From a checkpoint of a small mixture-of-experts model trained on Wikipedia: 2 picks a token.
Below are experts of layer 6 (counted from 0) of a mixture-of-experts language model. Rows are named router (the router's row for the expert), gate (a neuron's input weights, with its number), up (a neuron's input weights, with its number), down (a neuron's output weights, with its number) and show model dimensions 160-239. Each number is 500 + 25 x the weight over its row's rms, rounded and kept within 0 to 999. Numbers have three digits each.
After each expert's rows: a language model's description of what the expert responds to; "comes after" lists some tokens at least twice as common just before its tokens as in all text. This comes from a sample of Wikipedia text that the model never trained on. Tokens count by the router's weight.

# expert 9
router:532493494520513558512497494487513476526476521519535498457468513446461515534506483493489476502503483496500534519547523521495539501516482544511502498494532539489530548501502537481457525458495475490496532483525482502490511524511446464547464504
gate0:529477495519515458491489505491505496492518476469496498513531497481499497470486486479482533469534516499482546502489466491481458512476500531529502470562532525485458509507474530497501524522503487452510498482469470543529472499493537493516505471
up0:525485489508513475497508503490523501513530469462504509507527474487484485451473476480482544486533493523501548511491477484480440506468491526517490477555539538481480516517487511501497525518498490465520507476467466516527472491490518509517497472
down0:505485478503500513487477479533485497481518476479505490522494537551502523495495450492495466520476484510476516489446506521480483537526537489483496501451493488510544483456514470486421479514458451521480508526496533518490544480509515519462495511
gate1:482488488490479489507461499504469490538496486518481474499518502519512520472492480565504427491472456462521560499507485530473537489504491470500499511456503498503507445493491462533497499469505477527502485552468504499455523528537475505528524505
up1:465494457456498464521497507487485458513492485498500523540505524491471494512491525497498508522504539532535509443504562506492470518498521528580537488489512493533473496510489506476499521507537519499498536504488492493475538505543489500510496500
down1:512488495535468516510505486500512456511506512517489503533476484511511535502458527480477569482494510469508480505520482503503519543501504511530479462507493464489468511491513452543503471493473548505455516506518524457555514442471536504488512507
What it handles: Year and number digits
comes after: ",", "(", "in ", "–", ", ", "1"

# expert 29
router:518555461495504511488508567480512513523541472521540474545504438478449457490477506516528491499534545522515517482483473542491478509513536527484453498528511513575465502508522495489546508525507480503525523505515471504469515527550466464496504511
gate0:525504516536452513492499548500474459480487504460494510499505557515487477468477496515435463450528519494509536498469527506490484466530487545515490557540500484482537499506487490499465508485480480509531506499525509535512505532492502461506531461
up0:542495493513475534491516569479510465496524498477489523466476532515528526417477504539473490461568546496460521492471529496526484465536520528511474516530527488504526501499525490501499498490495503505506533492520533532503495505512522497497543513
down0:501489540479502474510512529506468487459491504506503513502485518540508465515473499499495489504519524468469499459500533504511517515500503533527508466497501499476502521513518472475490462523492493517516498490465505521524546503538496462484514526
gate1:501511468511494453482530541462509507462534485488543469519539531537511451468500529509524495501510525489528506493471437491488526508514487540497483482497520516528487479474526473482514486467471497519504507494477493483465496534520488487482503489
up1:503523477506504448463529526464510516479516463495542467528530525540484443486487548511500514515508520478509500520472472482481532530517482527498475489489508502529481468495513474473539501484496507506476544501471492504471486528517503495495487493
down1:494527490495476484477481509501451517515509487497474541515535466507481472502529486498519522508475470462493424478506496478526525459480440512526506512499470525500500517487465495509500510495535501506516481523501504502497550497507524447554523486
What it handles: Infobox field endings
comes after: "- ", "(", "201", "200", "199", "202"

# expert 27
router:515487502519482519550516520503503497547578451525529507510503507506489495497505542423516524504512491497517525513492511519473560479519431486517447532506463518481528533489548544515507518476488515449506485483479528482494512509493515584483478507
gate0:531476479551530503512493527481525535505462471546521464468513506482497542522502495516517509492470527451497466508479477501487485527541464535525507489491549507497524481523514495482547494458530474540492530450515513499521534489501502446496547519
up0:464521502454471518486507485514457473490524546483489539535475487514484468464482510486481503483532471546509550497509535486505553482481521479474503508495457512512476515510478491505452509532465503463500475519496473507499461506483501535503463497
down0:494511489490494478484502517478486504485459495523496481515487487493468519532527492504495527510462509457509446505490523464496500507440514513521486550493492461478509477505432472513518497482492507540546519475530520529463506513465454470518491498
gate1:501466502478440452536477515506498532508468461484479522517524469519528455470484489480482538508516515500508488527483515491468519484515541510531502536511507493474497472520479538488456458496490480517498520534538522520514504468466497525486495553
up1:502498490477447473500521540502522530529454461489499498504508516482525443467503523495474495544498544521517488489518494490450459498506525496513517523525502471498492470510480514489478452506477490515535514524503497505512479473483521535496498526
down1:507547514497538508496531504476520465445498506495525523536497486506541482497508464507498445496542518484521490496523449515555468447501535527471498522517503505510479487489465513498495498498484521498451524536459512488483512511476522489492479503
What it handles: Line breaks in structured text
comes after: "|", ")", ".", "==", ";", "==="

# expert 2
router:511540485468486519449513460502468502494504527494538495505510485534442497476511483515497513508464480510515508505489510469503513482524489490521528497452514490480486510496528466482501505484534480492474497525490544498496471436489474479522480495
gate0:513522521453452490525517491482522495513513506462543523493530503539518491511517465528510490511531510517455562546502507539475488456461496511496511520503468440537518476544513499489537479489498488500490464484515526529518521483498484511472508499
up0:489476513474441511534483471433532511481508525453545518516543478540526501493492477504502468505544535523497470531492525492469504497490498467466505519501514434506546440512530493517506491492482476544503473492491511529523518555496492498505479473
down0:510500546532506511486458514495526519488511469490486479491472522481462487481478513536510443509481488506479461512476483489484452520503472440534524524496503451486488468509482523487483517482500442463498509517525467524488494509507542480474525512
gate1:506483492522498492508528510507508508498473513512503483505493497490480510498468474511495450486486533517501528545490497516477489496538467441559480511506503506475493502510484523471523486511489515490497513472507515483476487530529558460461506500
up1:540484520474484489482479471499505493504515481484510525516512521472546457492550540485497566521518452471507475468501518518541505477458538538461522487498486516531493488495499486498478512498522505511517460531506476506503515482484463559562485513
down1:495507520441509475533476529516493528501461518522488485513533491448474506516468503486478524467500490532496491476489520468524503524465492502466538475472540495497526465479503502489467526484524501474480491498473481469479524530523447460457508507
What it handles: Table cell separators
comes after: " ", "0 ", "1 ", ") ", "2 ", "3 "

# expert 14
router:445510499459545497505498503498501527474495484529550485467490516504512497446504523505497460498478507457511512497530479497527475511442497529494492467513504497493496479494496497503499476501493519547480475501427494533509491520492487515511522499
gate0:506472468522476451492497502504501493499493481510514441470500487495469525485497489472488491454507448498507500486492493465493492453482564459495505553542477466482512473532515520525537459505497500495498491532561467531489456503468492455476486495
up0:512486447510506518507502520465517493515512478514477498467527490470479510479477506478515548493469471506532489524516546488537496478530530470503478508530512488544497455475480523465493479517487471474488521507543501503482431454464464510488496506
down0:510517458537464542550455481472480531536467487487447496480528504474492538537512479481539536522465454499473470504456492495484463466471533441522486486492502534467488520541501517501539501494487508507533482452486477491529479493476504487514446503
gate1:517465485514455541499501501476460511487497499504509515476544482483506488513490517501501482489528464465511506497471487465471518529527491525471570518495525455492475425491482493471558504544480547497534484473519506479479544510494512541517484489
up1:505459480478477538484509513486476518479492483487506502486551472486511477513481523527510475499502485469526513507478474471482497521506486531464543508501515466499462427488492487461569490546464526519528484472519500500470531508485530537497479522
down1:509516538538494538486451495486531529513462534520518522516497499500502520487506511528514475456500496485517420498493537502500499508510478474452468527465491495526473556507488511457511511442505486536488532538489466496478511500462556529480489508
What it handles: Word-initial fragments
comes after: "the ", "a ", "and ", "was ", "an ", "to "

# expert 13
router:539535510495491490517518571495528441507510508491506498526526489501522493496482519503501521504507493508484507513502482525543495505517454501486464508533536489503523499495533509473510479518450474492481499482549512488503510488541469464492485493
gate0:545474490490467523510457506458517516477543517518531513512521529492508493509479488496509510476503468483516497499501477484508462515518496495492477520484498526531505466482501494463517493546443505541511489523452535534499516500492512465519491499
up0:508461481505479496528437485480492505509521506503560489505505520491490488507482505504506474485503462470485493520492477500503439516538486483491494519522491521530505498479511497470515510528435494557512488483457548548516514495485509476508474492
down0:469461489488479529471498560478477505527492525493502510482529473489503531494537494536495496524521476530477480491565474502506494509507521502475521527471475525441490506483509471586487541477529512474516515530524475514483558503494491507470489501
gate1:487524476513486499519480565487478505522516530529488497569496522483500488532478519477479512490500471527527511530549483503488563512493470449499519519503497545497495506489525474512526526460471463499521493483512508520503489479524489462505473481
up1:511491501509523503487517444506503502482476480487520500436480489501493523469509495519491490503490500479459480480442536512491445499514537539512497491504499463514515498514463542507474487515536509516494514526499509483513521532467507553506522524
down1:501488514483539454475527494510555510471460523502520517540467441479509473486515498503542517462516486481474564535474497482481488538490499555509488491475507523579512509515507475495485520516489471452486518514485484547493522503513455491491475533
What it handles: Digits and clause-final words
comes after: "| ", "; ", "201", "202", "200", "–"

# expert 4
router:471450498515501511503517464498486518468541473484469542479510474520477526470462481446478478489475473500483522502490544513464531477505507497481510496471479473513509543489483489520496507507478481489469502496485526485494471464538487500481490510
gate0:511470512494532492502487499488495512491536497478496481506444491519542528455472532508496532508545552515529527474508476534466495501522498503501511532513498471455501482515503470509544518504487527506487515491499458507481520489550499532472565490
up0:500504490516477514479470517511473507520448494528509505497544524488464479522525460475503461494493480478478489510485512500479483494488516526482476460502490504525502514503494506502458530515510456488515471497532537497487489531479467456522464498
down0:510499529493506506487484491512530454522516510480534454520467478503477474536530477515467512499506466516541538486472515519530481474504521537485450519448498512524459520516550544495545486537470580491491509505460534525518516495523446512430533513
gate1:490465519507553555520510476521502528471480561504474522477538527503531468489465490488497538468512481527497487488504508538496461510479528458501544504516525492470518503495500478528506501564512476472488507499473454502529537507493561506495460453
up1:492506502493504497457457491512492522470525540527511510497489492487481496474505465547431540473477476531465472523468505495490506474476513510490516513542503480500477477480525508460554547489567471483471480491524503548482477502508509509505516482
down1:536472515477521522488495496469531518522496490531542543546530458463466495513488518514461557535496487499470480484488483498489461471528507498512511532537515521478456484444460520533509513516468487509540480529548544509482497526477548516514493511
What it handles: Table and list separators
comes after: "\n", "| ", " ", "Born", "4 ", "3"

# expert 7
router:523470491463510509516458517509484528467538496472514470474508492461478486525497478521523525506471499476518549495567460507484549499512452504447468512529505491473496521501522489516522492529461506521518491508510505485470497501504506488511502494
gate0:494504465540493512504503502478528494513537477459447506463507500486525432542527489495531530501480530493473492501505509513482507501500512530548541542543497514486515489537492481510541480477488472481556450482515528459495526541496510521531485494
up0:471504495540515473493492525495505483523532486465460507460512487435516424520508486532528534493486522511476498493489469497503504482508498551511497498556498528490527478507495494524524456505496477460550468458524536453497510520469487535510499461
down0:530531490505492510469514484503492505513554483504469492492494518501476474466529475528525489497464541493505464507492486508485492468521518516490497496476477478513516484499494494516483515515494448514483482499500511519529472522488493514524529494
gate1:527480536559498531530502495507468519539495498485511525500493497512489498479483507489483524463497467522525528508508532517505524525552466467450514461494498492464488465472496489476495509488542529475514492515447478465524463503505483538535510497
up1:497552488479509490490515512501533511487519527480487524454509508494517453535510518477518472540493522532439500474499483491530496490497538518538494533509528508506474520485520508495490460518464477550495503498512525518526509503453492552439490544
down1:519486507549493512490492511483507488485523518499471458459528550499518522531506493521496510502483467488515469508540525486541564467525452497459497496547539502528501516531511543512486433472506512479503515524503472511483478489541500478471471508
What it handles: Sentence and section breaks
comes after: ".", "\n\n", "==", " ", "=", "==="

# expert 15
router:502468484512475535512530483489463525459500508508487493488518525517529499476479544497465531498506514503497521486516510452474524473499503424516493463503515507516496556486473543492517508498463497464531468505490544478532516499501519499504500484
gate0:500502510514508467497479510485505514532488506506514483494527530503501483484505498507525489487538492504454518508509492581527506537491474478520510484491493534528486496488474497532537464531460459445482490495457455529485486510530503474486504505
up0:492527529507465473506489499475510495520493506507525481524521536500493470480506499518527504464514489507462538490507494550529514509460450500509503508490484525527500486457485489553555488513449452475515496449465472501514489489501506501503488519
down0:513500486477480487443427507509511473504507514479471471533473472505502486494536513503491476506498474478488500529534499492507472488515481492507503475481494507542500513532509573425456497532480432510448473513526476455535447521528490494469470500
gate1:528499486544523502478471501520455512498463485517486484500531460451492457469448480527554498484499469480481504510496529485508518514496486470487497501498471459499465491487519525489498525502513476530542490523479498529482517536493517541451513476
up1:495505517466478478524489521499514471507521521491525486497465546534502550548556484470438518501509534514522491526495465511490496471512517514483480507509478532499533485508471479498488497473495534452478531469515508477551472462476457487532519513
down1:530497510562487428487511511498492536532538470508489483516587514454501509503460487506556489458521473507474487553525525507530500496519487474524514559512530482514542525507520470532490516493501476474445517494492510478475529504505511523475469481
What it handles: Line-start list markers
comes after: "\n", ") ", "\n\n", " ", "\n  ", "\" "

# expert 11
router:513504538453460535488508467495469550495518490508427497492527500522535525506518493504483474482505505494494499494494499499529507540484511515499493527475511477515518491498505523520518473441511516506536503486511500484532498516512477497444500497
gate0:462514539467486514515475468439468508523505506485518460534484487470516479549529507517495566520515541497516501481500519500482478529483506480515533495480499525493469447461535523547535527500442507506536468492503483499497519512496514492419527495
up0:465521510446491482470512443448453522512505519490494478530482483483503471543521527504536577515504564487517532495502531492499505514482529495500535497480512511489468477455515514546524517486458519501520476483516484479496537515485515486427534518
down0:497510514469457499496483507492516522506476491504487484505485481535479465453536482514485447495485484537501479479487515498518540528518495510497531499508527500522493482519526477445517525449476503464493468523517536514482519512485496532491468494
gate1:524515515474490515497510462474534511498501533552516517485484499488502485499500472492486473516505491483529510498499495461491514514500491475503446496477472465482510519483502543473544488469520497484527510495522494489487533508512514494479492483
up1:467493484505520482494507544523458485480507478444489506507507505516532531503507527493503546488491500528462511501484512541521501476512489527507547505517522534511498494518506453502449491534489512516474489498482479516517476504510499497515518495
down1:465489503518507481508496507474499456511488534452513548494502543512491518497493552525468506525547502437481547497514484504487495461504534557529542468507500474492497474485478500458490513505462558515473488493472470510506476484498494567472479500
What it handles: Numbers and quantifiers
comes after: "| ", ".", "–", "201", ":", "200"